From a checkpoint of a small mixture-of-experts model trained on Wikipedia.
Size: width 192, vocabulary 32768, 17.7M parameters.
Below are experts of layer 5 (counted from 0) of a mixture-of-experts language model. Rows are named router (the router's row for the expert), down (a neuron's output weights, with its number) and show model dimensions 0-191. Each number is 128 + 24 x the weight over its row's rms, rounded and kept within 0 to 255. Numbers have three digits each.
After each expert's rows: "raises" lists some tokens whose logits its average output raises strongly, later layers aside. This comes from a sample of Wikipedia text that the model never trained on.

# expert 29
router:119129105096148123104103092206118095105150148121099129116117137112127119100151131158105140129117073181136120144140164121129106136130156174105069065116112151118135143139103136164141153141112147147137104096146166144148133105086121128156091131140141098122138123108120172113086147153117100156137114120103071148137150163134110117129177108103115101115082107111107187143096144156087105104137121123129104128193099181124149115166160142120146144144118128138083082120105120113167126146117107138150133118139130134111116130111128120139116118153113144092121131121131128124088123102155137132
down4:159123146114109113133127150165094128156117080101171099144096139142093119101104121135151128120158088141138149096105139120136126123142124095114162134110170107143116147123112096092139166158135129088093105123151111120157130156107109129111144135109091097162098108120094085170082197099147105156142069084129152128156105109108117083168135177143128169122101155142147147137108145131101116164143147101158136107129126122162100094134146142119100175156131127135147146101176108129126103124113098144159101163171116103142147108160141155134117145154148099125133136131123115145117120108122107139
down5:149097128162121150122137100156119101160139093159115164149127135112156101116123172122180123111114174170104121128185148109111137115147170149084116127115099139106127218110117165140128103112155149116154108159152175159100102124096132134115122102143163113104125103099117110162154091125136082103142140096118120134112106133096144125105152102106166114162074162149142118141118159111147128108125140152123148150118155108114166146162130143137145150121122110129144161134102164118112083135117112093119143130113115131134150123109076131109139112112113112125147112134152147090159161073125113101
down6:120146113150140104130093162153109131116130111130110173071151123113116135126143072137136110119125093107122125114137130135147111107121094131141137134120106173118141163081138126135164124107144103124175120059110087165130092121143115170169136130136111155141139114139137164126139138127167136146142120099058088099104114119074098128107146063125072113129127139120132110124141099145118100118124151100127125119127148114147123124153175095146174137171136098131138120180130130137119141122144152086101106124106144169132109130116101059116140103162140088131104127088117119124136110124115152161
down7:117125092129103128121106173120089138123081157089115145107111122117121122131170103128112117174128112109091130111142120132119135143105113056131147163071125156145112112150121174107114118116137128142162120112113161098196093125125092137152145174135091106147125156155106127109106090163135125152107162094120127161140093154117112141116157154176168087124154160116100154130129106107118126125167133158129117138135135156164125117146129183118163126161118139130140105134117092107129154118128163126121130132130105131191112128129102122139145172135123111164131152076176104162127110153127128150
down8:130176177146146104100105129143135128130156067101169159147165137102183112178167126104127161108080136155191113173161122092134105150121147110127131088115115090138101123107148121103159130142143141114089129118145124125121102155110135155125131150145128141112167131112116184147157135125121144097132115148121134151134129154201138125170113090144132136112134137105163121142151119138156122138149122136149191095102130133132130138126143175180126128124097123149116160122168127114092156148100133122158099140107138172124160127128125125107115098144124125086112162107151089120113116122116119114
down9:146130143148137135112150120060123132115150086104102093122097112078119124135099130106119175142131101177133125126123134125134078113141110085145130169125122128113169095117127135109122129144138165147128115117127126104121079164135117109121095150142121152105140138122150127121126135136151123104144110130134142114086129124128148158132071167142121087074141117067106156155146089139134124140165166155127124127108129069102121137167124157099111112099125115120111171112139165134095183120119172125140119157091135096151110171184159082126136132123113129198104133117127110100107131133136131126
down10:174154152128165109112134086135142096121201167124117129148131134151138122116127128105148124132123138131158130154106127133109077151120126123169155119136107123104150106128144133125142109109138163137053132140121135134158108160158125088118151135119077123143125147136113143101089105071125177084179097150130149132162105135144114109152152103133123150115119085096101089126149090132151148105118167108135121140131158126150087115133101140165134130091139116148138121119150106114138129132141068151128069101134132167102124131178125150122123150146105131156131132137146124126065123170131081151
down11:107130116136104129108161168103103141125115145104110145125157116177162109122153120167192148151090136122108133159106095131118127086146105173114116097177157087109132162119136114121105140130093104149123135125117118100139111098158116164113151113151101114135144165144127164143169129097134117177136111169147086147124172126110130131139140141125079171127127150129130133109125144130135116126106135123137162130103153153172184161107122141165067132115123072117145141182125105138133166099118155121090114133106159170124098129124087139134110140096145136117110153134167153089126094142113132124
raises: "\".", "ations", "ons", "ies"

# expert 31
router:137112146128147115085117119151184116103152132131102081166143089131098102118129145130101116090113126154132125167137142120125106157111116127092102119113147121130149114112120136134133184149135128111118136121166067067124144138140115115115138130131159144124123130097124117099132135157139116138139163160181115131130136125126128094151180139114091120164140088103088130128121096137105078139133110148133094124157143152090147120146144121120121130203107156101105109168120106185132123133114165080143197112113110132134160120108152119109089141118125119098127126124108131137141170118170191107
down4:122106163110125134138123150115144107116126113087159126116121109125136124142131134154152131115133126088169148119154102104124118128097104120172144076175146118135130084096127110191141152109111100109129128142121141154142093147150145083093158104133125154086122103110122149143121182155135125093141126123155112145106113116188111125124109119154156145140137123082183111159126108146159126140167118127125128117183164122108157129124112097122155168142097092111144143125104089142131138122156125133131085102152118162185128111179159109179179133090173123099122107138106112147091124152142123132
down5:108117098151154180135178138155120100101135145112114119131136147185202112118122117137130089141160133129118067117145112117143143082142126158159108158125131087141116131126113101136094122126163173140152143098142193137152116101137110126115125127098131119109118161063148120151113149117133170127126128121097118112156127104117141134106093134132124130117153130103146118091136163140136152149117127138114178153102081114142120114176121082161144167113089148136094160166100116163097128130137136116137090103110114106176122138126129090101113128161097107116126139156114137121174127109146134163
down6:114112157114109108168089099128124148116144097115157122155120134146095115125148139104107131106125161164115147139145084100113138136106152151101074080144138154108080164133094114162137119133122146113137073096162066147133134166135106131108119136135088134134106098122113128131135160143117144111146122135090165127169135131145134153085121116129126125097162137099117136132094133125110118109113103147100129164107106089130146154122144108130091138114199078206124126134131156161143156116149120095153132119148143149195126140092120138123147134129153144128109143123145182129093141138098092116
down7:161134098163121126109120125132138129167140141102113107100106116138145168129104150136118095135150130140111100085129140083094115125118102148146068135099121084126108089150123105136142128136176146147163120121125096097091144141137095139148099148124182140140136142127141133135114158119104149129117124098139179094158167129133087186143131099100097158150125117155116158111100165133169127112134148155123147109110112170138113156148136101133090176131150115122129124168144170079143192118183112133135138143170113096135096097140110120128139141129132123125108140156074086156116097126110121109
down8:122101122145133143136092162144108145117142155196093132116108145134128113094114130152123126121149117146132156130124191110101154104146145116091120091125148126131170122156095125111084114130135169091138096132109123105143123120131138148172124146138120112115139166184165109096132121096127162108162110147158126164087077083152132153115171162065089157131108099119134145139135156141133146100144154109138147128113108129147118087110139178117118114115086124097160138088103120102129188148118121114155129108173189107110158138142118096139116111128107108112135130094155127141128119123150131147
down9:116117149142129156124143140116132117184164157103110138109133126119103151144147130126132152115119136075161118166137113134103096120108118116101149152139108129129106102106100119135165102134111119126123086106095126114119155152124142163146115097073137137148082165105162128107088131155139161118124133139066151089118100110148148140141141084095083186176162128137147150103114142138134115151133129119156138110154142120128129125066113041125106166080125142154153093147127115121138110117143098072139131137139132144133140152154152123167126114120113146123164142151149117178155140120165150111
down10:147173141134116119136098142140111098096085113114128131117161135133119113167111144066093101092103126127107134127108158165149120124154128115144137117162091141110136114135135146164161150138112105112129103121113134093120121117111136130122162153065098104160154183124087139127152130103111131131106143086118153093112152147140091126132135183083146125142133168125180131099097100122156107167164120126111151156135150141132087127131121125109111132118107114206151121132097125164078098127121128124090157127141122109173161122140136141115160098127116120158140171126085126108158152128095148164
down11:112141123124156126130147122115083062154161095112153146103131161101103146149110131131143095162122149130077117090171090142137118157091146108166125146123171142125128139148145115105131180166127104125117127127118135139149140149121130121073129129112107124148083105117133111184096098120108100121163118139129143119172117107158138110144133103136105137136162112137141130150155150104102107087120090084109110100095101151197167134097135107161108140108154145097154094145158126157168150130146123107104103137164097095113109144160113092164110125144171109131115160137139151125138122124113121097
raises: "-", "Note", "and", "with", "\n"

# expert 14
router:053157120162155116119127064180120093151107163120113109144131102128151124158124074084135111126165123147128125175156127129118126135114159166110123152121132139121152114137072109113121127121114157113143102110157123123149162139108145121164130146075123125080161126069105086088128099158128114173092139103072120131137119154131139100115138142110110132136102115101139161131102105138138109110109123103107108128151050141121090137137133113148152147141135122127093125166124136153153140128128122109178104095159100129117127107125111143080150138183111131109123118094125118123108127127136135139
down0:127152124186115103129137115155167098129132183166132106088184099124103156123110087114182149136114150097072133120114085099137127160113127110111115093123166160110143100143102128140138065152114100116156173130101140107152148127128132133182134093142140163100130128141130113121145107097117171152120123132109170089129121124134116130142110129117086149136130116157113095098109153150127117138098126110146154146174111143156112144156152116096115127139116131079120148081136094141132158104115180140140096130153158095144155097133168129112119129128143127115154134122155105107091162119121164124
down1:140125154104125115148138087117126152128120113112124144115127155109124145132119126170117138080092166129183145122106128180120162095133186144127156120132117126135158120101147140123129176086155078088072122158128130147116128133099098160141126125121099101123133134136134129148173134124137122161134152130094130092132090077118101093143119138136105114103150189135160150102129150117141144155135104100123141140168122113143101159116121152159092110140083122123143151152124114161103126139126127199130132119165123143094154158108070151123105120165113123093099092133146168110147144082147111140
down2:123110171119144136150104157107105127136113152155120153150112141122114111113135149115133131123127190085151164148105116145152094121089144139143108113172130146125126084156122128136127097131124137125150090145156083077144113123140142143120160115097153109123093166151108150108117131176127144101131150121123132143122122157158080155147106163076160154117135143152180161104132120095119072131180150131133152123136068102131198099111091132109116104120180114112130128149132124156138138144097132134143094106090112131163182141138109130108173126138145132111153140152124166124128105109111115160
down3:142130140127150099117161119118121162138112167105117110119102125114135116129160118127131097177137151117139097108134136171101125155143093127131158124193117157126147173091124134121155117156157142166162118139130100092163132130135144154130089131096166109143120109162150102095153128101133125124118100097150123155139132099110129108116125164081120163123191150140179100120111134190138128120140124115131138111125116123085113127197176167143124052140111107101159142120146134166138109139120105110130149125097085167153141098127105162168139122139120139136121135089116132128098132133085113109
down4:167113145127135089141192109075136116116132159033143093072104131128156130125122161142107068160113102151122155114125116107161109104105140139128109159118103159154122093121137128146141113124155142140135123096153132130136113140073142130171159111179101134106164134146094136130130129112112132132130146125113121117151110121139134138148126108135119153129111099162153149152135124144108138140140109144110141151104099118143126078120139122123120142134153136149094170091120105166147125168109124138088097125147128140095123149148168115174180156148099135164124158116069095101106112143151103137
down5:132171139144124129137112077155126121129116122119117121121094104126123117133177144152113125115118172125110131124128132174094117132204145120136106148126103099161139137144129105147122139112081149150115111151079134129108133120158167143143141107156105088156089163103129112077153111160140130137106158158093155134112127183151146148147116132152130156118133125100112148113107105125166127110126108126229137139156125127139130202121082124138129109140147126134076153126136145140095143115142148144123156136146126120169129107071124116135079182166127109140112118109114113144120123127102138152
down6:135128113133148126106147130113133163144135124159153107163127133149180119132109110164107129128104161119120129119135131133137117174098133120139121124107100145103134134176128152148176155127136139126167105133115096147128128118096162134104115107128124134122159099182134136120115133177134150088119141107161106074121164139149105142086148107084117108148077129148112131099097108137122103113124131118144093116155089125084170131146175117067165097080103126142124135153109126167166157161131118114180116154114148145131174131148176134133147157122101174136123115104177156150122099125148090159
down7:162147114106118142181081125099141153123182126052162101088142124134123130110125145138148147117156178091139124098131124141160109110123132128141137141133105112130148110162123103144106078147109116161093126159129169156104152170153129120155140151113110096129144132118066106107108167130157133184132083090152126147127111186146114140117123138128133106141144129118132112095139108116111128132180160118134083152152123103125126141153121101123128112166143141130113130125125126127110158166124109139084123141158117112154139122146110145135134162115111158123094074145130125138088106072176109100
raises: " ", "over", "'"

# expert 12
router:120134140144177135091129118158166101113108132111125112122114119134129138159123104094120089123124130125132101177169165128113103122106182131078102140111131144165153120126096122140138153160135141077127092061135116161124161108147156111129103145067121135088146118112088124104099083093127108152106138123127122142114119144137135104110114124137088119098133078144100140143096126142139070126176127139139069177158133113153094167147164145122147119102124130100121130126132145154117156122138157140157117087138121091162129136123125164136128146145112093108114142109117090128098165147162137165
down3:135099108122128153131120161124096102143092080142124127110108109111104105117109175146160129163124135100105140139122157137138119133096139130103166110097136106115113172115107203161110123092161117134190147126149153133141119094133152132154110136135119137116084168106126145110145131139071113140115183131104126103134152136174124137140124069131131101129108131155130127134140077140118114160115126113101097144127129112142155154133085131131138109080136138106147128127171172102151094113187147117120127118102140164082138114139134118129139102089108070147115179133153112125106140087147153104
down4:156155108143153127116121100105123094114065117106081160113123137139158127159127126161136181138111151105115121148121134115117104139111143135161132119140109105101150096124106136138074133108135146132062113107104126141082150127119125119125118097146143126094136123147097179128133119128139117154116136134090113128148096112101142149130137141132134071123158166096178119139118147118088169135133113115169095114102103102084104097078115159117121125180142153161153121147144147126131104179138115151096192133150110127106109143140114123106145101113149148135132140083118157152149166128198144129
down5:107132103124116135144142131139142174178117129071105125152112106169158159151108136149153137130166108168153134118107115119149175080094166161125108175120126130157174125114163122141093116130120169137130124112092131077146087134117139101129137071122154141095109155131145126140152128132162139123111125150152080150068139144168128118141119126145134114173105128110131177150124112124098082167110097139106177090112100116118075094129183160119135127132109089124184129121152113100130118116121129152148128105132113159116125146138096134124114155111113118118136142134110126102153111153140154129
down6:154101132149098133082149114126167140112097175138143134170082137131126120115111159132124143097102145135067126136135129145110162140093196119113141115207149114071113156128133142127144142119132108127111123109134101099117095123094168098168117105141158134146168132157133124131143125145147145121130176131144157117124138102092168105121136153142134161141168135116123175085093129104122116142122127115115096150109114139181103103132110104105112126099154125119168117139137110146092129113119132119141137158116151089138089128128114128059118154069139117155110121100134139085149128103118125165
down7:132101158155172125154122137138143109128083140169132220105129154143148113181082105133128131136137115140134157149129143108151112114119124098136169153121136114148122152124139151096100124095101117071110128126116095134090135098161140140145163126093133152192113108166126126146122120122147127147118178064115148139139124145094157085165138125143106120104132154125142097128099166080100147141137116120117100140158127116112112143127161134105110119149114136146163127114122117138113129114136115172074127143142112124118128139091104156106088149102117117109124121103122119178152202109117131120
down8:108128133125135086074145074119115105128126081149134138143161132106129150129134127132116144148130101107147172107111121109112133110156164153125139138080110123137105123129097149132128127169093152135147119128133129124076143133145171138132165124152126164119095142116146140138162128095119145135073169173160113138121157105105125148082127150136104122135113137118122163142107139121118109102119138086153148090112162143098125126196124094125140154136124102096154138080140124079167131121101172156093122136101161151093130106126092136063128135122118140146161137080190124147090133132093131138
down9:091072118099113116119125132149153102142090116137144159131144114147129104118122128116106148157120095107157158114154124148102178151114113117108113143154123134159164156120118155165110134151109133115069099123115132111124107102133151123132120131122134145136162128148109162136186143137129115195127117123135136143099097121122180109133147141126132105126179149133134155141155130077136126139075175140073105106169118103184107118166162129083144140127127157091130155116118148110126141113150135160077151109103074110123160085113114130137099107074108126115144130089172131145138136131140110118
down10:128126084129156111112125152124119184148143134098120109132114130128142121111131180108115098121119108131093064128133127139126159117084089094156129129113081165137146142155097151129153131113119122127148094134143128165101106121164132147158130144097116093167125116096147138113169126126136125145133136133138150159116132116150168100138124136083139094136125101108166131087082152102133108107115153108060096137150082098122152090106160119136099161121155135166134181114088131107103117145145098199092146145141124127128127100159151167098108118148148140094128149130127127182109129149136107123
raises: "\n", " ", " —", " –"

# expert 0
router:106129161140135131118143077141140110120128100137086136144155114148132149105117114097128132143121101145120139130139156114148147161162115154056087159094148116142101152146096119145123122142112149103125100102119151148145123130104111117104145132112105116044141136133121145094151129087153148119110106095146091125082134128150148107124165188159136095120157100127137122127089116100166102102126093118194128155164080146150098147151179120121123140134152137114152113125117134136164146145101159130123094076153163095103145127161107131140103109119125138130152096138130147144079159143138122164
down0:112112156115120136126140150129118131070119140151140133146128106155147068117129135124173128126099130125107068115120091170159091151144119147147106110151140126119146110130185097138102152128113124129132075164097117099143157151136086153137130183113111101115103152134134122162175155122157131113137103085095113147141120136140116120109099155151099148128166111152142157115160133124126130144142087118108143146045125150098094116148176140110124195129125125114174121124114149179117137117119107142125102140132112145121168135107106134143140131105107111127119147123147142089107134196119116161
down1:126142115078161157147124117108170071082096130133098111142189082128127141105086143123131090107112150124114155146134121129131124084156168139101153114124116149112100146113131101116132140110091138114095123080082151139116174108140142135143131131108114160133139084148174131127116134144133126108091099076117134101054082149150132133134124129122149181080182143136146124087119129101088142150096119143141107124132136142105134115134141152123111108088124150150157128151098138147107123125164147155149079161147093119096129124154126092121135087140123108150108129136096117139121146142117124113
down2:140150155103135164117139139109179118113107146180148164154153146136153155145134132116193084115151141096118169130143117114183124085142156110141089128118129085123137105188107152135085105115119140135097098108131145145105143139114089128137134088105095138144185142098152101128074141090121150137146130093138140158092165131123136132092131138160144167141102121122127113088146152126132115123080108122102112124186112146105136145137121136150136122171116144094123160147096112088155134130114134130120163120112119126097131155176105141134121170128123141089116083140109117132171139134122149134
down3:106113123144132164154128126172093118135129165158133126113167133128106135138092138103134168079079113083076123092157116143179124105120165137113122135141119120094104154123137104097069142157120148091142089171154131159124141124108169133180110136153126102112154163106150147125172102159143112133123166125098138116164161144122135100088108129137143124159104147092148125151170120118108078147164132106118138135128060137148109160137110129139108129145145101095128150121133159143142117138116122095151133098130126129129174120111161142166088136135134101111108133140104121101143153162142093107
down4:124089149133110135158172169146142121113112131116139121150074129137122102126093114138163148108117138128163112160103179148091123129117121170156123109130155087094134126145172114144149090141102186128125137129105117130149095097143072153155143162127100128112126147130124096149126115113128156171073078116113120125105079130105148163096141148107111181155183166126132136127167133115089135137092147132078134109147156142133099123155128155101090141131126115130120133103155106123100149154118140146146163120174126134148147126100112136117120158103150188113113112119124117116155124143095154156
down5:123152123103148086160095160101121137116114121014117120110163154095114158122142147168137124113137101126147137108111153140143149120141152172135121147129129149144121114157116164131168193128113072154156150118134140170154142131110126130125137153142112093146174138137101122121136123100120140127127119110165122137157142114125126165128128140131087118071115162129152122124091140139125147138153179163075105119130165137136087119119107194088145111103097133109143136126153115162119096098130103121153101164139128100130162100153137130130122108138121135136171116137112139125096132170111127136
down6:106138130157106135135105119151184109165102102174164171103143178156150102078108121056121134147144137146131094144137135142123121143136125140119140101127130129132146101086143144152149146110140114114145119137136098087149104073097113117118125103146181134130144103095157128132136084105156102111161165123129151125130118146137138109091116129126132153099114159172139143128179134109126116152103074141145135110151145147129101154138110122047101128127105142137131161131076100153120103156154149125098152144103114146104129160102106119078133147140157151123108134126103150099177139115118140125
down7:175130138129126125106105125147126104134153119127134119097150125122105112136117112104123112102110106121108140127124125155144135157137118126174123134126144102140109076176117162135155081095160145081144156147120156181122142149154135140140119131123190149152186128159118095119128167121144143144103151120102154127145113162122119189132145171119107159136118160107124118144127130137132129086087134107119150089115124115164100131137136131150159159163099108103141116165170137107078108140132147154137140145140097178149120149131147223106126111128072107109172132148146133128089117119135139102
raises: ",", "’", ".", "'"

# expert 22
router:102121144142128106110122118110132099109178129128109129150130084155165092082143099098104113162109112159141151136125158114115135150125159135131155139101127116122114138109157081137182137140130125103120151067104124125112130124138112115095064107102192114135185131117115140129129138133159131131130128150176122149161111103109129146161147180096137144156154140105128126121121140060082090126166142114092092152133148138164105125140173148148118150140110118146080123113153170161114114110135130117161154112158146074144111121110155143131140125112154091130151133144118147150131109127076141112
down0:150196152132107157153130127099125135095084140184117111089077131134156119145135165077151114097120083092109116105082118120110125153169101159119086142133112116149138155131103110130139138092180120166114114136112136179136081150132153118148128123125147106131094109109126135122129112137107133097146166139107124119112124145107132157156143110099130134110116110164127130104101185103144186175154128136134132126088142133052109106122129131140116153103092105122151144135149119124117113181111109141116145123121140138128131131102060123080108126137102117124151143156126156126149147109118130123
down1:107117128136163148084122114107143159098159122109105138193112107127133094090121128097124116137149159140136114137129104114148134125082108127115130123167111133121129120118185139160121159129118129173157164128135166124114134101145124111134152078115124086127116139129146156148166147113136128114105134132161116136143109133137107092136111135159162070126149123153135195149133088105164092100113154075103115138128108085118042129156137116122072145094113112115107142102133157125115096149114139140102147109114098166123177126091148100120142124178119122151144129096102121119127166108125117131
down2:147139128136140112095103135123107129127116152022118095094093157126135136176147170177135142130094102102072141126093141126140141122158160165135107105096109134132133103162140145144154147115109089131155164123121141120114127146108125127143161168112122141132176121173137098103137137126139161121101092067158126168108112131129136120111119150135093164090146164118139130130113137138133140128136129111110161173129136105117107137126118151129135113156145113107145125145096125123133126136180157115126104166176129172121111124164162153157100159095086146122130102093135101143108168130129150104
down3:118094176138161115110137124111128143134140153165133123113130122144114107132138087141142163130159154130099177170097140155129124164085074130098129187114106144186138098118103107112158150138112114122135097152135160111135145152144096123120065167135157151154125127145104112106136157103150125184137198123138114117120130087111100127137096144160128107111130130152135137139125123141172126109110147160135148149139145119107146121160146151124101096099177161138143140141107101105147160141131118121161143141104148070154110148125114144136119111134177180121080137136131161113083124117151121139
down4:134131148165085134138099110162128162111093136102075138147142095153113152150131121146166142145127114142179100156108130156131164127103147143120150102147144128124133128148142084099119093200112136117052115140119140127167146146100147117127121149077129129118117119174145116104133164148065103124129151122123134118110133128126110136203105093132162143140149136132100122110141096122184126155105124114152137138158148117107138101116133150134133110135150103119155150100084105156144127122124111131167102103095123133166062099117124139139129072154092137118111106111130146135144140157129155115
down5:128116142138119123086129111140156140137144149142132111083176091112162119165107092156098090097112120154154164104069165151119102131103137173149130113101138121128137168108131137101137076126095161121143148120128143131156157102131109143097125100134120146120136142139080144164090123132185116138145143168134162130129108116154148125148142175108140160125117143172110103115135138160172096118067118166097148098126155143087124118138156086156111124111096118136131116123112113122111144136157164100156153167128150095137103117147174118147116115088142131153119117119138119130162103099075120149
down6:169107117134159145112128108139127130138175102107165119134138121120067143109128101097149095138091129114120150087132118134141097114119181153142131138113154127114107143084135126138128111078108124126138133112161102154142141153192120176157126177130140132110145143154138082162135118126163105087150173142126127090123165107128160114147149165146106107118107141097166154095124170107101118084144123153121139145088112102135118115122114127118142132149126138099130093108180124148116111177144179078132118100127121128118061133128109120141106104125137135129145137130128084122164149148130103074
down7:098101138080133154158130120107119152161118149137134114127109120106120131143168140175134103106133065148132122147071132118106159164116132108136113140097147154175140138168116086101110123138114167122124117092121141160144148133152158129154163154086135137161085112140139131128107137149107165101160149095105131093141140102106116143144113101144137111119161116172082151149132131151113133142102149155155116132102121145118105103129092140168115120096114081097135183139122159089126169116115134135100107145113131123166191076104098111144119138132146135085090128153110145106118106176143127132
raises: ",", " of", ".", " in", ";", " ("

# expert 19
router:140143118105149093121126129134171131114161179127139141186159143152132140141117116125139123107113095179131113159122114098107083084103085169088139110131139149130090119129066128089112119113144147114149109084118101095153103152148106128122156101089109091120147124113115168078079150162118119104112105095154116156088158145162158123139146119093085126110139157126163136127128100127151124118116120137137105098137174142141111132135203157121122149139143134137100102133126156109101128123058128103137149125127106149147130080126143149119138150139113111111142096127134098133124137104113162115
down4:165102141125115121138161140130121137145117113117132125174115132105164109098118143126179154167125127139140093121107115158126100101144137087154165101145131160120094122140098102153125135086147151148123123085163115100130122129077163123118133091163145131105123182104143146119152117129136120165121144167151142095112116105135134158172126126070101089099087125153123135098118093133116110130106129139124131103061116106151155121104119129136148097085121141161099126106155165107138083166132131155122141085127098113103133145080149137149131127118096183154170187105139108109141147126138108134
down5:121116101124145114123084082116085125090129124093101083129125073173128103174127130185148107147130123097103149120137162123105107151136119110128102116092152115167110139087121130099129139155138138109141098156114119151117162135121138111136079107100137059144128138132123122144130104124094100114125107137127091112131125141081140159130133105127157134161108086108097138211148134119123129151118138105116105140102118113096106135170094190139139103108132089106129129157123098152141157139157107135120118164158116134118094096122148129147149179116147083109128126116113109118092144164139123101
down6:118107105125129110136142132126067131171134153180100145142133147129148143137166175090118152102113154142080112070206136111129126123157133151109152120101133146112127108141127126107080110153086167112118142100177107124132135142128095111137143106100124146124085141064170163138136155143084124148129113098152167105131127157133108161111125139094145154083125118141126095096150104086155154136104132141132131140140117109124148125143156100101099147119156112116117129133137153138113088129136114100095124142177110118132075124150150131114075136126089116105102154107129129155144114129128164144
down7:134117136149091154160131136134090086126081121116093157119092140151075131124100152106155110156180147146096123096098129132119127123128115115114137129109125087106139120081104135131096146101105104133145124130133156135185122133096158097129090101195162137105082131116113101156155139118120082102139111142105112142117099134078177127136125096138132109190112112120151119141112126119114093126136102107145159152124166137123188119153112119129131137103089125132084157135119149150156131109142103094185151105131094099135130133109130100127125094129135136107115102104130134155143115133142075167
down8:131147135079099104061139139106060183105127168148125119153170140123160129127162104150119162119113136117167131107101114152135142110155127119155131132138099129145119125151136095136085095139120127130101111103114170123162098094150097150115169112129094121115174131162086085130136114168131098156130156119131168158152148146114095131091086142133118120121147115118144110167153098093139146125153138141118156143106127142131080141141222136133092135132124136118097160121096142098073138122090132146127158157129141135123097114119145111115100125123107125142142101137155143131139139123109109115
down9:103116114122166114119129122104127132153131125103057129122066176131125116141169098129079124097116116131163093117095098096146121139096136062139123126149144111111133106116134116112113098136129134130151133118121098110111110123128125142094106153133105152126113118142143091093107082096148140136125107153140104129119129123093093133153112156108111078151139129152132100166143126100199171157133145112096154143142132087094175139159126104113116133143166171092117125130159098134120145132143163173149144135115157096133149168177139136149102119152192136116139130154103101138121135135134092140
down10:118109137117103122132109147099065102128108100067118158134144151134154090072134131170079112131143091130142101139116091147106110111164099140123103152161112151090149143140152118136103109089142120150116121152138124126105096140135103149171122111123114156130150099157088134129120158132164173162099097099112090082131156119075115164132129153136158115117131146088157104161127127151153125151149116133129139174117151114155131164142122115112135117191177131125116140112142098089063122132121104106093143121115128151109136100151129116115108126171138126128147106128109152116153095133113086134
down11:155117086082083115107152111087133125123096167130116148171082119146156122123139091104181158158125146146147087113187114155125111126122148133110122149127111130136163146138126161125095120161156118106143148141123149123142111076151108128124111086170123099099115132127137160117095120117149125126131119117119114158082125123156128138157103114111090106139106144095182172111145110104159130139122176101147117102150148119149138159159139123132138144122117140139120156107110162131146101157118108120140179090125132090121111119115061102111118097090165144148085078119124154133122119137086147099
raises: "\n", " In", " and", " The", "-", " After"

# expert 5
router:159114129155144092104134143155125063116162141084099076120169143158099131067124096155153128125112122119114131145108144113110144148118126129121099116111126149123102094161107144125138118139117166094155138136134105086128138110149163099146107095117109090102133101139113126116144120105153204099128132132123131129116146121138126155126134134088133131124118116144160137124108100134161128116138089114140147162159134148144109110134178151128123136181098171129107130066155172128123170119122090096135139115109104075170147131146114125127102110112094111076134089134131129160118096172152133170
down0:140158132133118113110079071125141098104117134180155135115102111127115094142157144099099116165130100098150165126180121160120105130097120139126134168148119103096129113153113139132078113085143113159107099136132151150148090127130099162134077156118160148118148149117099128133135141135117125131173119126113107157084088134125125120151137140110135095159092129125084147148142102117120116091118186159129096134116096133138115147088135133144132157115146089150100083156103161092146143149144163111110145132096139166134100117129121124163096177133096159142116154140094167169133141104114098133
down1:129103101138100141122145105133161145132136077107137171139130177113142080099135098170132129107132167128121119119130121118145083103140159105120137102126117144122134091131102131143096132115143114145103177116147138117147165084052134163139130085157084102093147163100122139153132143128181144134106115183120152128142120090144137141102123148094119108111128131142133160128159137130127131108105165102066139139153107102174162091150166095109121115139077162134131085090129118141123075120131116143128140101106132132111133142121112149119131131131115161158134082063139128114131112134127136112
down2:142116125122127089121114114144125147101136164083099139116102144123118116159128150087140123122134125162113106149150140108076144106095133127160090142173131150083153110117088137114111142146084103136134141085163158120113119132149113121141110110112101128108177090124137148093115152123126106118133099112148145065126136144130113133162125173129115116072155121110147140133130152163096118101119128128125158133162145133101081146106090134110119121118142091090154119143153133146146157140148106146096146126112163080122127129041138149101081148133154173103154130099139143077101152099106146152
down3:128098115162106124112115111125166148104163127146087177139135114118084084126136128112110107127151137107129166128150106157119132092116120142133153121164150118095107162159139122130134085187149141152131147123140128116147114113119078101113134097110141161151114142057121134133122143073105089112105111168130139162128143120127107145152154135111118102127128132117144134152131108109112129159128101135136105136173153141169128132150113098151132163133101165185149201050134175151121082122140110145134126087117115090129125123090126147104144101125125140154136117137134135124143066121132095132
down4:164132121114100089151170146138158157134131132202089087088155125109112112095165142107154121094081114132113157095153121095104115110142154135135126094120150126087137150148119093107094128161130135134145142136132136100104150193132135097138125152151153123138161117124102097093132116130157135102138140143183133101130113096132144143126115121109146171112094110171108095167142148119107162087131145162112113169158115125140110138104099135148080152128125130134112134120178130103154141153127114184133115137131150149154169128099150128163139148150110103139088108124092129105113146161158152118
down5:130108113120095075113116136108073142184098117095116099111112100144113150134160122127128124126118111103083153111154174114097150150118125085145123132150158100178120096113115130131106164140150169142131126183110172126098140133134130108129138121135101133133190134168085104099121118092161118105125118118131140083080149151093145093168154091120102137076107112145125135098119138145161162099100100144109096149137099138168150163120149177141117146119101124127139150155138143139116151130141147118155124167136140126129164105124131108137130121125100100124159179145170132105139153131119155101
down6:137170159113112102120123084112133099176130110116112090119150111088148131122088133141151143116127140157165092145099086122115118105109129119134126090152108127131083097108155105105147141146140119160115137114119138109143155163155135152139131168117146135163152141114132107140115114157169130118137124128118108126112147101123178131118070147150146113155160193158114132140185114101129157157097082122151102148148125116131144134095102146097143096138100131138134107139133157140115110143126099121117117137122153176087168094110110111175146138124151136208148146112107101102093110091148091161
down7:125150121099115139138089150083121187168138128120149145098087114098130110133188107183104129126158182148138054090090169112155128164132143136101129114134154125123164097150125133130149113088129129150126162107130117118137140128130097134146140100093124126110149109112126144131111139131164113142112131139140148105132122140159093127096133153106123077111138085158162145115119131156146146115132179114121093090118119091118134142152142143166156167144162130115148131080141128166082103123121130118103111133149127110127102139129172120136148163099144122123137092071130163128132105114105158083
raises: ",", " and", "'", "."